{"num_hidden_layers": 15, "hidden_size": 512, "n_experts": 20, "experts_per_token": 3, "d_expert": 128, "d_shared_expert": 0, "hidden_act": "squared_relu", "moe_layers": [0, 1, 2, 3, 4, 5, 6, 7, 8, 9, 10, 11, 12, 13, 14], "router_score": "sigmoid", "normalize_top_k": true, "routed_scale": 1.5, "balance_loss": 0.00107, "balance_bias": true, "init_std_router": 0.0107, "lr_router": 0.000191, "vocab_size": 50257, "norm": "rmsnorm", "norm_eps": 1e-06, "tie_word_embeddings": false, "optimizer": "adamw", "learning_rate": 0.00063, "beta1": 0.95, "beta2": 0.98, "batch_tokens": [32768, 65536, 131072], "max_seq_len": 1024, "train_tokens": 689100000, "max_steps": 9459, "dataset": "wikipedia_en"}
Below are experts of layer 9 (counted from 0) of a mixture-of-experts language model. Rows are named router (the router's row for the expert), up (a neuron's input weights, with its number) and show model dimensions 384-447. Each number is 200 + 30 x the weight over its row's rms, rounded and kept within 0 to 999.
After each expert's rows: "comes after" lists some tokens at least twice as common just before its tokens as in all text; "mostly gets" lists some tokens that are sent to it at least half of the time. This comes from a sample of Wikipedia text that the model never trained on. Tokens count by the router's weight.

# expert 1
router,201,202,203,185,200,183,172,194,217,196,219,266,204,232,229,215,166,195,229,212,265,201,228,220,192,182,223,198,147,245,219,175,188,240,225,116,210,235,221,168,201,182,182,218,174,236,192,162,175,190,157,176,201,270,170,133,201,183,141,162,223,196,178,259
up0,194,185,138,176,224,190,224,164,231,189,197,181,233,195,187,108,146,214,187,242,178,162,152,208,181,215,224,140,200,237,205,208,165,250,200,142,202,211,214,196,174,202,221,196,177,214,203,223,167,244,120,157,207,243,145,188,156,209,189,208,188,221,261,215
up1,177,171,200,199,182,171,179,183,172,146,160,230,219,187,252,206,202,195,188,232,176,197,161,183,226,182,205,199,239,176,246,227,196,221,193,130,260,193,213,238,179,173,191,177,193,186,245,201,224,189,122,208,203,171,220,247,199,135,194,236,186,213,178,179
up2,158,270,200,198,177,180,212,233,201,182,194,242,192,163,179,205,182,252,163,186,206,181,278,223,243,258,183,210,190,200,276,193,192,248,177,204,228,248,197,159,226,177,200,204,197,186,181,188,189,181,170,187,184,175,171,177,172,222,199,171,151,160,190,238
up3,200,236,205,197,197,178,192,194,197,210,221,212,230,157,193,226,225,263,181,233,202,161,209,191,209,104,226,230,179,213,265,139,189,237,178,164,241,200,201,211,232,205,194,193,282,170,193,187,190,194,173,185,215,185,184,218,203,164,233,98,216,163,208,266
up4,241,178,173,204,211,175,225,192,232,190,188,203,144,161,204,176,215,190,215,218,166,166,178,190,184,230,238,182,229,222,219,195,202,195,223,184,185,166,190,217,191,157,210,195,172,226,173,228,168,212,171,170,202,281,175,220,213,218,189,239,211,174,257,238
up5,203,197,255,213,144,198,187,206,184,192,143,263,205,277,225,218,246,165,176,238,217,217,184,247,209,192,148,183,178,217,225,199,236,183,194,206,226,215,176,170,198,248,225,256,210,248,210,205,175,189,195,153,265,227,219,174,201,230,205,200,186,213,247,205
up6,179,218,237,171,175,196,174,196,180,262,245,210,218,158,173,267,166,189,249,235,201,189,184,180,200,186,186,199,197,210,218,139,233,198,248,147,196,191,169,194,223,151,192,180,232,129,181,229,166,181,184,174,257,218,207,120,125,226,196,191,160,172,149,231
up7,195,223,229,172,219,186,215,124,200,204,217,234,219,187,241,179,177,207,202,171,191,189,217,229,176,207,147,188,218,182,176,160,213,223,192,193,204,197,207,210,157,225,218,200,209,260,243,221,182,212,108,194,219,232,243,166,176,213,188,156,146,192,184,229
up8,217,130,168,257,169,205,182,264,213,237,171,165,222,177,203,209,185,156,222,187,192,212,215,227,184,213,191,187,184,222,216,175,157,153,194,185,218,159,177,214,201,197,179,257,182,229,219,209,174,210,220,214,179,225,177,221,189,231,150,182,151,221,204,173
up9,189,181,189,155,201,225,196,181,226,192,197,258,235,153,220,182,255,193,203,187,220,196,229,237,190,178,207,210,179,247,205,146,144,211,181,193,203,219,210,175,237,208,212,209,197,238,194,190,108,177,133,178,212,249,206,165,162,147,178,184,228,164,191,163
up10,232,200,192,235,241,162,174,197,118,231,154,229,200,260,177,180,254,208,166,181,228,224,186,189,233,232,182,170,169,208,240,188,191,196,187,159,237,225,168,194,244,179,151,189,191,208,219,171,214,161,197,192,190,190,215,158,209,206,176,183,206,210,183,209
up11,217,209,196,237,221,215,199,165,182,241,207,204,218,231,225,275,195,169,214,229,175,182,215,183,197,183,147,167,212,207,168,137,244,232,222,195,146,191,200,190,206,160,153,176,172,196,206,172,147,160,162,177,185,223,221,174,215,195,198,165,168,150,193,191
up12,175,180,219,220,220,182,174,138,175,204,182,185,184,140,182,195,207,238,213,208,164,158,184,240,182,192,221,259,215,246,217,166,204,210,208,172,179,211,220,179,186,134,189,184,182,247,214,219,149,259,167,147,164,153,192,209,166,271,230,183,215,237,184,218
up13,279,234,231,148,209,207,193,186,187,147,188,214,234,254,172,194,121,245,154,189,206,157,181,187,206,170,185,162,206,187,141,229,187,185,187,192,207,194,220,234,143,264,128,188,154,163,202,208,203,151,201,202,161,184,194,167,160,243,216,159,242,153,188,192
up14,220,194,158,193,211,143,201,215,185,182,205,231,182,143,160,287,143,190,218,214,166,229,165,177,168,224,207,187,126,190,219,136,237,196,233,167,207,191,177,205,214,204,182,214,201,185,171,170,220,203,206,155,190,217,215,186,220,186,250,211,181,226,204,210
up15,242,172,212,199,211,214,173,182,198,208,242,256,179,214,307,169,156,169,135,233,257,229,224,208,207,209,222,233,172,207,230,190,167,165,219,207,244,244,234,205,216,214,191,187,211,215,263,198,177,242,189,183,219,239,153,163,201,146,196,210,170,222,219,252
comes after: "\n", " and", ")", " 0", " well", "s,"
mostly gets: " and", " or", " &", " than", " but", " while"

# expert 10
router,217,175,186,182,187,148,187,218,230,158,199,199,195,234,186,231,194,210,185,216,220,194,189,230,244,164,214,158,171,209,182,205,200,240,245,135,216,226,195,160,211,207,125,193,188,224,212,217,227,196,142,200,197,221,215,210,196,212,182,184,191,175,193,205
up0,178,228,255,223,267,199,191,185,177,239,242,196,177,227,202,199,177,142,160,248,225,193,231,228,192,125,227,242,181,159,217,186,165,188,197,201,170,208,229,193,245,205,200,221,214,167,166,219,190,143,181,176,185,196,194,177,186,239,176,199,190,180,206,220
up1,208,225,181,227,195,149,168,209,219,189,213,226,245,175,200,226,241,224,231,174,216,196,198,224,202,166,220,201,164,206,189,199,179,200,218,201,172,275,177,153,256,214,215,180,158,209,178,195,204,190,192,189,247,215,213,208,238,201,224,193,227,203,231,211
up2,216,174,196,171,178,202,198,160,142,175,190,166,201,228,212,180,252,210,161,165,210,159,198,237,215,231,201,149,223,204,244,174,182,244,227,163,244,229,208,187,212,195,170,194,175,160,205,187,155,229,167,163,230,256,210,186,239,188,175,238,174,235,189,215
up3,198,227,168,216,235,161,200,246,197,146,185,227,186,164,199,157,194,186,173,201,217,193,174,200,170,161,203,171,157,218,237,242,187,219,228,201,175,174,202,220,188,197,202,176,238,172,167,161,188,192,163,193,183,223,200,202,194,220,256,203,221,237,251,188
up4,219,192,209,264,182,194,162,213,186,235,159,242,203,217,190,189,167,211,235,148,191,224,218,191,188,179,219,162,209,208,257,214,178,260,232,177,199,206,161,256,195,163,236,162,244,238,164,188,171,176,199,175,190,227,190,198,218,239,178,152,153,194,231,200
up5,220,209,238,161,215,195,158,223,221,155,210,223,252,199,221,186,230,238,191,188,260,166,206,194,253,173,222,162,170,217,180,202,165,198,224,179,163,201,215,167,216,148,158,119,186,223,214,136,213,211,197,201,200,252,212,172,162,206,185,181,220,196,194,185
up6,196,224,206,191,196,164,186,182,207,202,167,180,159,198,185,216,172,180,192,188,262,168,198,250,288,183,222,194,162,241,192,205,271,238,229,188,211,188,211,195,156,190,155,147,191,190,157,209,164,172,207,166,159,161,177,233,220,217,174,161,202,205,133,264
up7,183,246,197,210,157,130,161,176,173,211,185,182,185,253,123,235,224,221,182,212,209,242,171,193,217,199,141,178,190,224,169,196,291,273,242,155,217,217,196,187,238,212,192,223,205,167,239,195,259,183,213,203,181,183,211,212,239,176,208,200,169,200,126,229
up8,201,191,211,257,179,183,169,200,145,190,208,225,216,245,284,187,229,179,147,227,159,183,233,202,217,203,183,195,178,235,201,179,179,183,216,185,203,209,133,212,169,218,174,193,174,211,223,224,164,215,177,231,185,238,225,237,206,181,216,99,180,193,221,245
up9,173,136,222,232,205,185,192,166,168,266,231,205,136,217,194,207,255,184,190,203,193,239,161,228,224,181,246,153,156,171,223,210,235,201,242,217,171,156,191,162,157,233,186,162,173,174,200,179,155,237,170,183,158,233,223,169,180,154,243,163,275,208,186,178
up10,214,172,223,218,181,156,164,187,229,144,196,205,185,217,191,251,242,212,191,247,199,204,183,211,236,225,233,175,222,244,197,249,210,178,224,162,219,209,207,200,196,162,191,229,248,185,199,183,236,193,238,186,157,205,213,199,209,194,201,205,239,202,140,232
up11,169,248,162,191,164,170,169,185,191,225,157,184,226,244,206,207,228,211,187,191,209,156,255,179,157,197,192,227,209,222,198,204,187,183,219,160,226,246,188,134,178,201,152,200,164,207,188,203,243,193,217,180,211,223,189,191,191,227,237,166,197,224,205,243
up12,191,195,168,184,247,176,216,185,232,215,197,207,213,231,238,209,193,188,184,196,232,207,193,208,224,197,216,154,169,215,212,163,248,214,223,208,195,191,188,191,187,253,166,221,174,198,228,189,187,131,141,142,150,237,218,204,227,195,205,223,216,256,199,198
up13,211,207,235,251,203,169,181,227,259,240,183,212,249,195,177,254,164,183,217,211,177,229,169,168,194,177,206,182,200,164,199,146,197,209,242,204,182,289,208,239,273,200,228,202,175,233,215,204,159,181,200,223,159,242,195,212,183,223,226,178,194,160,171,180
up14,177,180,192,131,212,174,225,219,249,151,209,183,162,261,220,157,174,222,227,220,179,189,211,220,186,215,225,157,215,242,210,273,219,250,223,163,155,209,226,146,192,162,178,182,234,160,197,183,166,260,131,204,184,190,185,188,223,219,181,249,200,173,215,143
up15,242,205,222,170,199,202,184,204,189,207,156,189,200,140,200,172,205,228,199,219,197,176,199,232,215,219,241,173,227,198,238,222,220,254,177,170,201,199,160,174,139,173,171,206,220,199,179,217,168,196,125,222,161,194,184,212,165,176,212,189,189,174,192,240
comes after: "\n", "|", " The", "The", "==", " that"
mostly gets: "==See", " They", "Population", "===S", "Species", "===C"

# expert 9
router,239,203,158,213,211,193,180,217,131,205,164,186,220,210,265,144,217,206,167,169,172,190,195,215,214,226,160,165,211,202,193,149,183,230,193,141,199,164,130,174,178,242,126,198,255,232,221,195,198,223,217,218,185,221,150,180,184,225,188,165,233,183,210,212
up0,221,176,184,167,174,190,230,171,236,162,196,200,180,215,230,249,174,198,215,171,185,155,203,193,149,216,218,207,230,214,178,255,214,213,227,175,189,192,206,148,251,191,226,204,213,229,210,194,175,228,158,237,209,221,160,256,172,206,203,182,228,245,212,179
up1,146,187,205,240,260,183,248,222,190,207,184,189,204,187,248,236,197,163,208,241,223,183,202,225,178,200,257,189,107,207,200,164,199,185,205,174,214,240,151,252,303,253,127,175,207,205,233,213,182,224,176,169,186,222,200,275,200,177,179,157,182,251,167,183
up2,223,240,169,170,242,205,131,214,190,270,164,188,202,210,168,136,208,198,165,168,224,196,219,227,220,196,217,186,115,180,206,205,210,216,188,180,213,167,174,261,195,220,159,174,221,220,199,210,181,198,207,209,275,192,149,204,202,171,203,227,228,192,192,191
up3,187,187,142,180,161,183,178,190,175,228,208,175,258,171,265,186,134,209,132,172,162,214,192,228,191,270,166,177,179,209,222,252,186,218,223,157,245,206,275,149,209,231,200,174,246,189,222,191,231,133,171,212,223,161,204,168,219,190,180,164,180,171,126,235
up4,210,241,218,159,240,216,173,265,205,194,166,175,209,205,212,149,242,207,166,198,183,215,209,210,189,174,202,195,211,240,197,192,186,235,155,239,193,166,181,175,167,281,170,208,197,151,191,183,207,163,193,191,203,226,170,182,216,269,166,198,247,232,170,194
up5,162,220,135,210,193,189,188,239,215,191,177,242,191,227,181,207,178,256,184,209,231,201,203,198,213,222,187,201,203,261,203,173,213,210,206,174,190,220,136,196,205,155,196,171,235,211,197,155,233,270,219,208,228,185,141,221,140,209,242,166,195,181,232,180
up6,244,220,162,168,185,196,222,168,173,166,140,205,176,296,258,182,245,195,249,165,190,209,144,210,136,181,218,235,238,163,227,210,209,243,200,205,202,256,220,176,242,213,215,197,181,270,231,174,155,173,188,201,200,261,185,212,177,209,196,200,225,212,202,222
up7,203,159,207,208,181,199,202,189,204,233,163,224,175,244,193,195,215,191,204,206,207,205,227,202,193,248,153,154,257,169,220,210,219,192,189,189,181,176,189,214,162,225,274,171,206,275,196,178,205,186,209,185,207,231,189,222,180,195,186,192,178,190,222,248
up8,234,198,262,204,182,221,152,170,163,212,240,208,213,199,224,191,213,229,172,226,264,158,208,243,197,232,235,213,191,174,210,180,153,180,197,191,190,177,263,185,191,234,180,165,212,299,214,206,184,236,194,163,223,257,181,222,221,149,163,172,211,229,189,183
up9,234,228,209,191,233,209,187,207,179,233,159,232,182,178,228,147,232,252,139,187,195,187,204,180,187,246,185,231,159,180,229,189,163,171,224,198,184,212,151,206,201,204,213,234,161,220,232,244,177,195,219,195,215,188,189,164,214,206,184,181,188,221,175,220
up10,213,202,196,192,180,193,203,239,188,198,170,185,194,174,212,159,188,211,190,155,212,207,192,252,192,196,189,171,217,227,261,215,154,216,195,219,218,163,160,186,273,166,242,200,193,191,249,210,186,209,194,223,152,179,164,263,256,181,215,186,188,194,227,168
up11,194,237,139,194,225,179,173,201,227,249,126,189,191,213,220,209,200,195,195,153,178,188,213,204,250,191,234,237,161,181,131,182,168,185,186,208,223,224,221,217,207,197,231,195,205,240,210,188,198,225,246,234,212,159,200,178,201,212,219,226,220,175,244,231
up12,224,195,159,188,244,218,211,248,191,186,185,216,207,190,203,184,155,189,162,218,176,163,198,200,166,214,199,190,258,158,195,245,141,216,159,224,194,180,144,167,196,195,174,203,186,195,204,186,237,153,175,205,148,172,232,179,242,180,241,115,226,223,157,215
up13,232,198,187,184,276,193,155,250,178,154,191,176,215,245,164,131,242,221,130,157,155,226,216,221,240,145,164,215,247,236,234,160,253,186,206,144,197,196,159,185,173,208,184,215,195,187,211,209,250,219,163,205,171,153,180,199,174,246,218,196,186,198,196,208
up14,216,211,234,245,207,217,180,235,136,181,210,205,218,255,176,212,200,259,177,246,271,140,189,156,193,202,197,168,195,193,153,143,142,221,196,140,211,247,210,199,202,225,249,210,183,208,201,238,206,210,181,259,205,224,201,261,211,276,208,191,219,226,194,258
up15,184,152,179,221,256,133,201,199,191,219,235,215,178,225,196,205,155,206,196,179,152,203,186,199,219,195,199,175,249,225,229,177,233,232,217,183,197,177,162,167,185,232,184,205,248,209,187,197,195,140,244,204,166,190,185,158,252,208,164,238,217,204,260,158
comes after: "\n", " as", " was", " is", ".", " he"
mostly gets: "The", "In", " In", " This", "==See", " \"The"

# expert 6
router,199,135,181,239,212,245,166,213,190,246,162,251,248,226,166,245,177,192,177,137,236,201,209,240,197,181,198,160,185,209,221,153,170,201,222,222,201,208,180,168,217,232,191,196,249,187,233,234,191,176,232,167,191,227,150,190,172,202,240,144,209,170,194,192
up0,202,198,214,135,227,148,137,200,176,180,236,217,204,191,241,207,183,243,215,212,188,145,246,195,202,188,191,181,149,144,226,171,193,195,255,117,210,226,235,234,182,209,224,237,188,237,181,141,147,209,175,201,220,237,204,193,211,189,215,170,247,209,190,200
up1,216,235,224,234,209,214,240,181,200,249,217,232,203,214,245,211,259,256,213,188,162,143,158,207,218,214,197,174,197,181,218,194,249,183,193,223,184,182,197,236,210,212,222,220,246,228,205,186,202,203,273,186,200,276,225,221,234,221,208,181,238,164,199,218
up2,185,189,99,203,181,183,164,168,176,165,226,253,216,188,219,212,245,194,169,193,209,184,202,252,209,196,214,174,188,160,212,125,142,205,173,210,229,187,144,192,168,149,130,199,192,216,200,195,183,215,190,218,248,217,214,181,236,204,156,198,179,179,208,253
up3,219,204,193,169,214,214,247,195,203,207,179,199,180,179,216,127,259,225,206,201,170,170,167,277,208,164,197,130,203,178,207,211,180,222,147,224,176,210,214,230,157,273,197,140,123,209,229,212,180,228,172,160,158,210,214,208,211,190,233,198,143,178,198,194
up4,176,228,223,219,249,207,207,205,178,185,226,220,217,217,215,246,220,235,201,167,218,207,221,198,170,165,216,180,174,160,245,215,185,162,227,139,205,202,251,200,196,174,116,233,250,213,168,212,176,194,206,150,190,261,172,167,187,180,201,210,228,202,148,214
up5,253,203,161,227,183,209,171,178,194,151,209,188,237,190,194,208,213,197,193,175,217,146,182,182,246,207,235,179,180,211,133,148,197,269,218,209,164,213,148,189,215,209,228,185,248,211,184,215,228,201,194,199,220,244,221,240,230,218,160,198,188,174,175,211
up6,241,230,189,164,196,220,182,216,287,233,228,192,188,196,189,190,172,264,152,249,236,217,170,211,222,203,209,237,221,177,202,152,269,196,204,175,259,225,221,227,231,242,212,191,194,235,216,232,204,214,180,166,197,222,213,214,205,175,207,210,258,218,207,228
up7,233,213,201,226,162,204,170,188,191,212,212,174,237,182,143,251,225,189,166,223,205,177,136,238,204,218,268,188,170,180,173,215,236,193,199,180,154,313,214,212,225,220,209,207,215,214,227,198,197,227,168,193,231,182,123,204,173,219,232,166,208,224,160,192
up8,268,210,170,197,221,206,232,238,188,235,181,210,228,164,197,224,167,211,200,209,184,217,215,200,213,245,258,173,176,208,147,182,174,227,201,161,197,164,150,177,251,234,150,194,255,212,150,183,220,160,215,207,134,201,168,195,205,161,274,184,252,188,212,224
up9,199,173,258,268,211,198,180,217,204,236,178,170,155,201,213,138,193,223,191,181,225,165,175,210,194,194,212,179,241,213,216,248,185,193,239,190,208,247,185,193,179,170,240,216,223,224,175,183,227,238,238,195,192,210,208,170,197,189,231,190,221,193,213,224
up10,216,187,169,245,220,193,179,235,189,183,197,188,190,206,203,166,160,224,155,235,195,117,238,185,217,200,181,210,148,204,250,162,206,184,225,186,192,213,199,123,239,218,199,160,227,191,207,200,152,196,260,178,178,178,204,195,214,216,164,116,230,224,191,229
up11,223,223,231,175,229,222,136,190,208,230,256,205,199,164,197,189,179,207,220,159,218,191,257,206,195,216,249,180,221,198,159,236,198,238,233,206,197,234,208,213,140,170,272,183,240,217,160,203,150,181,254,215,253,183,139,196,211,240,202,213,184,227,217,231
up12,202,233,156,213,223,184,196,205,174,189,184,188,182,211,179,229,228,252,151,139,163,181,214,238,222,177,191,154,219,185,204,154,207,183,205,206,217,201,177,245,208,235,198,209,249,204,191,224,165,241,228,177,206,197,177,215,242,242,215,142,191,218,228,204
up13,210,160,198,249,216,207,194,199,219,167,203,179,193,226,187,154,221,261,180,147,224,238,247,175,170,159,185,179,173,169,164,219,187,204,233,236,210,200,218,175,224,189,174,190,145,171,187,195,195,210,271,217,197,180,172,167,136,205,195,155,236,233,183,224
up14,188,197,182,210,192,203,169,207,135,182,116,173,175,197,183,165,206,205,209,163,269,178,179,241,204,234,194,197,235,174,203,206,205,215,263,161,210,160,177,127,144,223,172,194,208,204,178,157,227,200,161,207,174,246,197,214,197,219,195,159,218,229,204,206
up15,231,181,165,214,214,183,171,193,179,216,164,230,197,239,195,236,174,188,189,205,221,149,223,205,250,165,242,214,221,198,186,153,219,245,216,227,171,218,173,154,240,200,188,191,217,210,209,149,189,215,153,194,160,178,147,166,258,179,146,168,213,166,205,206
comes after: "\n", "-", " ", " his", " 0", " 1"
mostly gets: " by:", " Coordinates:", " Born:", " name:", " Genus:", " •"

# expert 14
router,189,212,196,224,185,95,161,225,162,208,177,220,240,193,197,180,213,214,184,155,240,170,191,269,222,153,246,223,206,209,185,184,213,256,217,228,219,213,185,227,202,208,188,157,174,241,260,168,180,228,175,106,247,245,203,187,174,170,216,203,154,244,244,221
up0,229,235,190,274,212,152,238,230,200,208,213,166,195,179,207,187,218,245,210,199,132,233,168,198,169,207,238,220,237,163,195,193,139,218,204,233,204,186,164,186,248,198,240,200,216,222,190,212,171,240,152,164,235,248,206,209,198,160,188,187,159,216,207,222
up1,190,182,213,199,210,137,175,189,169,226,204,217,180,205,257,243,230,196,161,209,229,202,199,182,195,229,205,180,232,222,177,199,228,234,184,208,195,195,145,192,210,187,175,190,164,231,253,206,190,192,212,186,222,226,214,196,211,277,193,150,187,211,199,200
up2,198,199,204,234,236,197,184,158,170,212,233,190,200,183,187,201,174,215,200,255,198,220,236,200,193,208,190,134,250,206,194,195,204,172,251,179,193,225,237,224,146,181,222,200,199,206,228,200,209,234,244,196,220,195,178,179,205,162,208,194,225,249,174,165
up3,213,201,157,201,239,193,207,203,201,151,200,215,259,202,169,174,202,242,192,220,182,151,193,216,202,225,169,161,158,201,219,221,218,243,198,142,213,234,205,238,226,211,180,218,222,192,199,193,197,213,203,189,212,237,199,201,235,255,193,197,237,205,189,265
up4,194,196,237,237,185,187,239,194,238,281,183,201,177,221,172,231,220,217,210,186,241,226,154,180,167,167,211,153,176,283,240,211,167,192,187,218,171,229,170,184,162,202,194,179,173,190,215,201,242,188,226,211,217,176,180,173,233,191,205,196,231,227,172,206
up5,181,236,216,231,229,159,187,186,152,235,195,180,243,209,218,210,206,204,193,217,233,180,175,197,195,204,188,198,193,173,215,202,212,214,244,175,190,183,189,166,238,211,172,198,203,182,222,239,186,160,251,213,205,182,241,213,230,211,198,196,238,188,222,175
up6,196,236,167,233,175,128,148,190,166,193,214,204,247,230,194,170,125,222,202,178,231,207,184,216,189,204,247,188,133,190,202,197,199,199,180,202,213,221,233,168,235,190,207,161,207,207,200,151,153,234,194,204,217,205,182,209,225,242,186,217,258,181,227,236
up7,180,188,136,185,170,128,201,151,182,223,171,236,256,165,182,152,160,191,215,237,174,218,164,182,274,201,231,219,148,165,219,213,214,250,192,232,195,197,219,200,215,190,269,157,209,233,216,114,191,208,166,172,224,188,193,158,195,219,262,220,193,224,246,216
up8,195,290,215,236,197,183,167,136,183,209,211,185,202,209,203,251,241,171,214,250,227,190,185,221,225,219,248,222,181,249,242,246,203,175,222,199,231,217,211,235,206,175,159,173,207,170,191,239,146,213,170,172,195,215,192,193,203,273,208,187,160,175,154,244
up9,209,163,208,214,181,155,178,245,157,187,164,263,174,251,260,192,201,231,211,173,153,241,185,214,193,263,158,216,214,174,232,184,211,204,245,197,192,255,182,140,227,225,229,210,224,185,181,186,167,169,195,202,240,232,206,197,215,197,207,206,205,207,186,257
up10,264,202,200,207,224,163,212,216,231,200,201,182,233,185,207,224,185,211,201,231,187,198,290,187,175,193,190,186,126,203,201,180,208,208,196,201,211,228,216,223,225,145,247,208,239,230,133,193,138,268,139,187,195,185,208,217,195,200,193,175,201,220,200,271
up11,202,246,214,181,217,171,196,214,220,186,231,231,225,184,223,138,193,198,190,193,145,151,181,223,229,172,188,180,158,205,194,205,211,200,253,219,168,184,203,215,287,214,182,197,180,209,186,257,190,237,168,183,219,192,188,149,222,202,155,274,203,212,186,198
up12,195,225,221,221,215,194,153,150,173,241,212,229,256,205,188,206,184,199,247,181,161,197,235,241,183,207,208,194,190,119,175,184,256,218,224,170,161,174,224,199,194,172,159,154,236,233,236,187,181,215,124,178,237,246,181,163,144,184,187,164,168,226,216,240
up13,173,251,184,242,180,156,190,199,196,221,228,208,208,180,202,199,242,240,173,219,158,173,205,224,162,219,223,202,205,225,256,209,194,199,188,216,183,197,226,214,200,184,203,243,208,191,203,248,205,246,160,151,200,214,199,170,194,213,278,253,175,186,215,190
up14,233,173,242,174,202,173,214,224,170,202,256,148,172,189,257,197,193,185,202,210,164,178,173,250,205,223,218,188,233,210,192,224,201,158,195,190,188,166,210,188,193,191,154,234,212,170,201,163,235,177,189,227,219,255,191,231,262,212,229,225,201,165,197,152
up15,211,206,197,220,199,178,227,207,184,194,210,205,174,202,179,165,261,254,172,165,222,172,209,202,214,217,261,200,148,245,167,190,224,204,209,214,257,196,230,195,216,210,216,142,172,183,184,161,241,235,201,158,226,213,228,165,180,215,261,214,174,201,183,277
comes after: " of", " a", " in", " with", " for", " on"
mostly gets: " this", " their", " a", " his", " its", " some"

# expert 19
router,220,194,217,269,189,181,171,248,159,203,192,223,262,223,202,207,229,172,166,185,204,166,241,229,225,241,203,241,200,204,228,199,220,233,199,126,236,218,157,169,195,222,207,183,198,237,194,206,237,178,152,178,225,242,201,261,211,196,223,140,171,189,204,219
up0,173,230,205,180,252,200,233,203,158,198,181,259,206,185,227,268,271,128,240,201,193,190,207,219,240,201,242,168,240,195,260,197,215,186,224,225,218,188,213,170,205,254,194,228,215,107,214,210,238,234,127,192,199,222,196,210,223,237,214,204,225,160,195,185
up1,209,254,192,202,170,181,236,209,182,171,196,213,188,177,145,243,215,189,228,207,198,203,221,190,208,223,231,201,193,192,243,219,186,201,220,186,242,176,243,196,237,261,192,185,179,187,177,173,204,220,227,201,216,227,200,208,156,165,243,139,246,182,171,190
up2,270,234,200,219,164,200,226,201,168,172,151,188,197,169,208,170,186,164,178,136,240,225,172,269,248,207,186,204,171,182,243,159,246,206,219,203,218,176,185,212,163,211,155,203,226,166,230,203,205,175,249,176,151,246,154,162,254,196,180,189,226,192,206,130
up3,203,231,204,186,220,173,150,191,224,195,210,212,250,225,239,144,162,213,194,219,227,221,220,170,142,179,212,241,187,202,173,176,267,253,187,205,255,225,190,212,226,207,219,209,238,249,232,155,225,147,166,171,218,244,213,165,261,211,195,185,148,211,187,262
up4,186,177,193,195,205,197,211,215,186,162,177,245,191,213,214,198,167,263,185,205,165,214,186,221,209,169,244,214,172,209,172,159,166,223,156,207,166,194,173,202,214,245,172,204,209,174,215,195,200,200,269,153,219,158,178,266,200,169,174,176,223,138,240,221
up5,190,190,209,231,150,197,157,200,173,170,251,206,216,249,241,213,218,279,205,202,231,206,234,228,148,208,201,169,199,199,254,204,146,251,217,255,223,178,178,263,184,169,179,164,231,179,198,184,243,219,160,163,176,220,119,219,281,161,267,156,203,255,196,245
up6,204,218,166,205,199,202,189,168,231,268,210,180,205,183,201,232,180,194,163,238,143,218,175,201,179,166,268,222,174,205,267,203,258,194,226,211,244,222,225,222,262,200,168,196,251,177,242,173,216,181,181,148,185,245,192,203,206,214,234,200,184,188,194,218
up7,263,222,165,233,251,161,137,247,178,186,195,226,211,208,206,172,220,192,164,229,205,153,213,219,246,244,180,201,199,253,192,153,250,205,230,207,215,186,205,143,179,248,214,193,248,171,207,216,186,171,184,199,219,234,198,219,211,210,189,163,225,245,194,200
up8,193,180,231,248,208,163,155,173,192,204,173,158,241,234,171,261,159,215,166,167,207,201,211,139,247,211,191,193,280,198,243,153,192,209,221,132,209,173,185,245,143,153,205,191,198,217,167,223,263,195,211,147,232,212,179,234,241,256,240,203,143,175,236,204
up9,203,155,160,194,175,207,199,222,161,145,237,233,200,167,231,205,214,168,171,190,164,206,174,164,187,173,188,206,217,209,201,194,204,192,255,163,253,143,176,182,200,193,229,147,196,184,223,204,201,221,168,188,215,175,187,194,260,223,234,229,189,195,169,253
up10,186,180,211,195,251,203,114,157,165,193,194,154,228,221,207,178,140,200,191,256,221,207,200,172,218,200,214,247,195,199,263,164,199,222,225,208,217,238,208,209,161,221,202,261,218,172,199,135,192,175,188,228,162,224,165,213,233,198,207,191,160,181,220,294
up11,187,206,202,204,226,153,215,191,180,248,177,221,201,187,164,184,196,208,155,164,246,195,205,208,194,165,199,177,178,163,209,220,186,210,216,190,212,225,208,217,149,209,154,216,177,182,183,160,186,179,172,171,235,225,176,225,227,235,191,247,212,233,213,225
up12,258,179,172,216,238,172,234,221,203,204,190,199,195,198,214,212,259,255,206,171,122,194,234,178,207,183,244,237,217,179,184,147,195,180,163,167,222,196,207,134,239,182,199,231,218,212,183,145,178,219,222,210,131,192,203,214,278,234,185,181,227,171,220,193
up13,240,221,173,211,229,167,204,197,245,214,168,188,225,197,210,182,231,197,205,204,203,185,197,204,168,206,202,228,169,194,225,175,259,189,204,226,214,192,219,191,191,185,191,211,182,264,149,237,161,175,218,211,208,197,210,219,202,194,185,195,239,265,135,279
up14,241,269,179,242,178,176,148,249,164,250,185,183,173,174,215,222,215,230,155,160,137,230,188,178,186,188,204,152,210,200,146,148,232,208,186,203,195,208,215,187,199,215,232,215,232,220,161,229,194,163,210,227,186,229,244,228,234,230,125,229,188,225,219,242
up15,211,227,188,223,202,220,189,218,129,200,169,257,188,288,141,186,232,224,153,215,230,147,168,198,192,207,162,243,229,223,238,174,188,192,186,137,205,211,278,150,221,159,204,219,198,216,233,187,208,227,202,233,225,212,243,179,208,209,178,187,220,187,215,231
comes after: " |", "|", " a", " /", " (", " –"
mostly gets: ".7", ".0", " 14", " 20", " 34", "-s"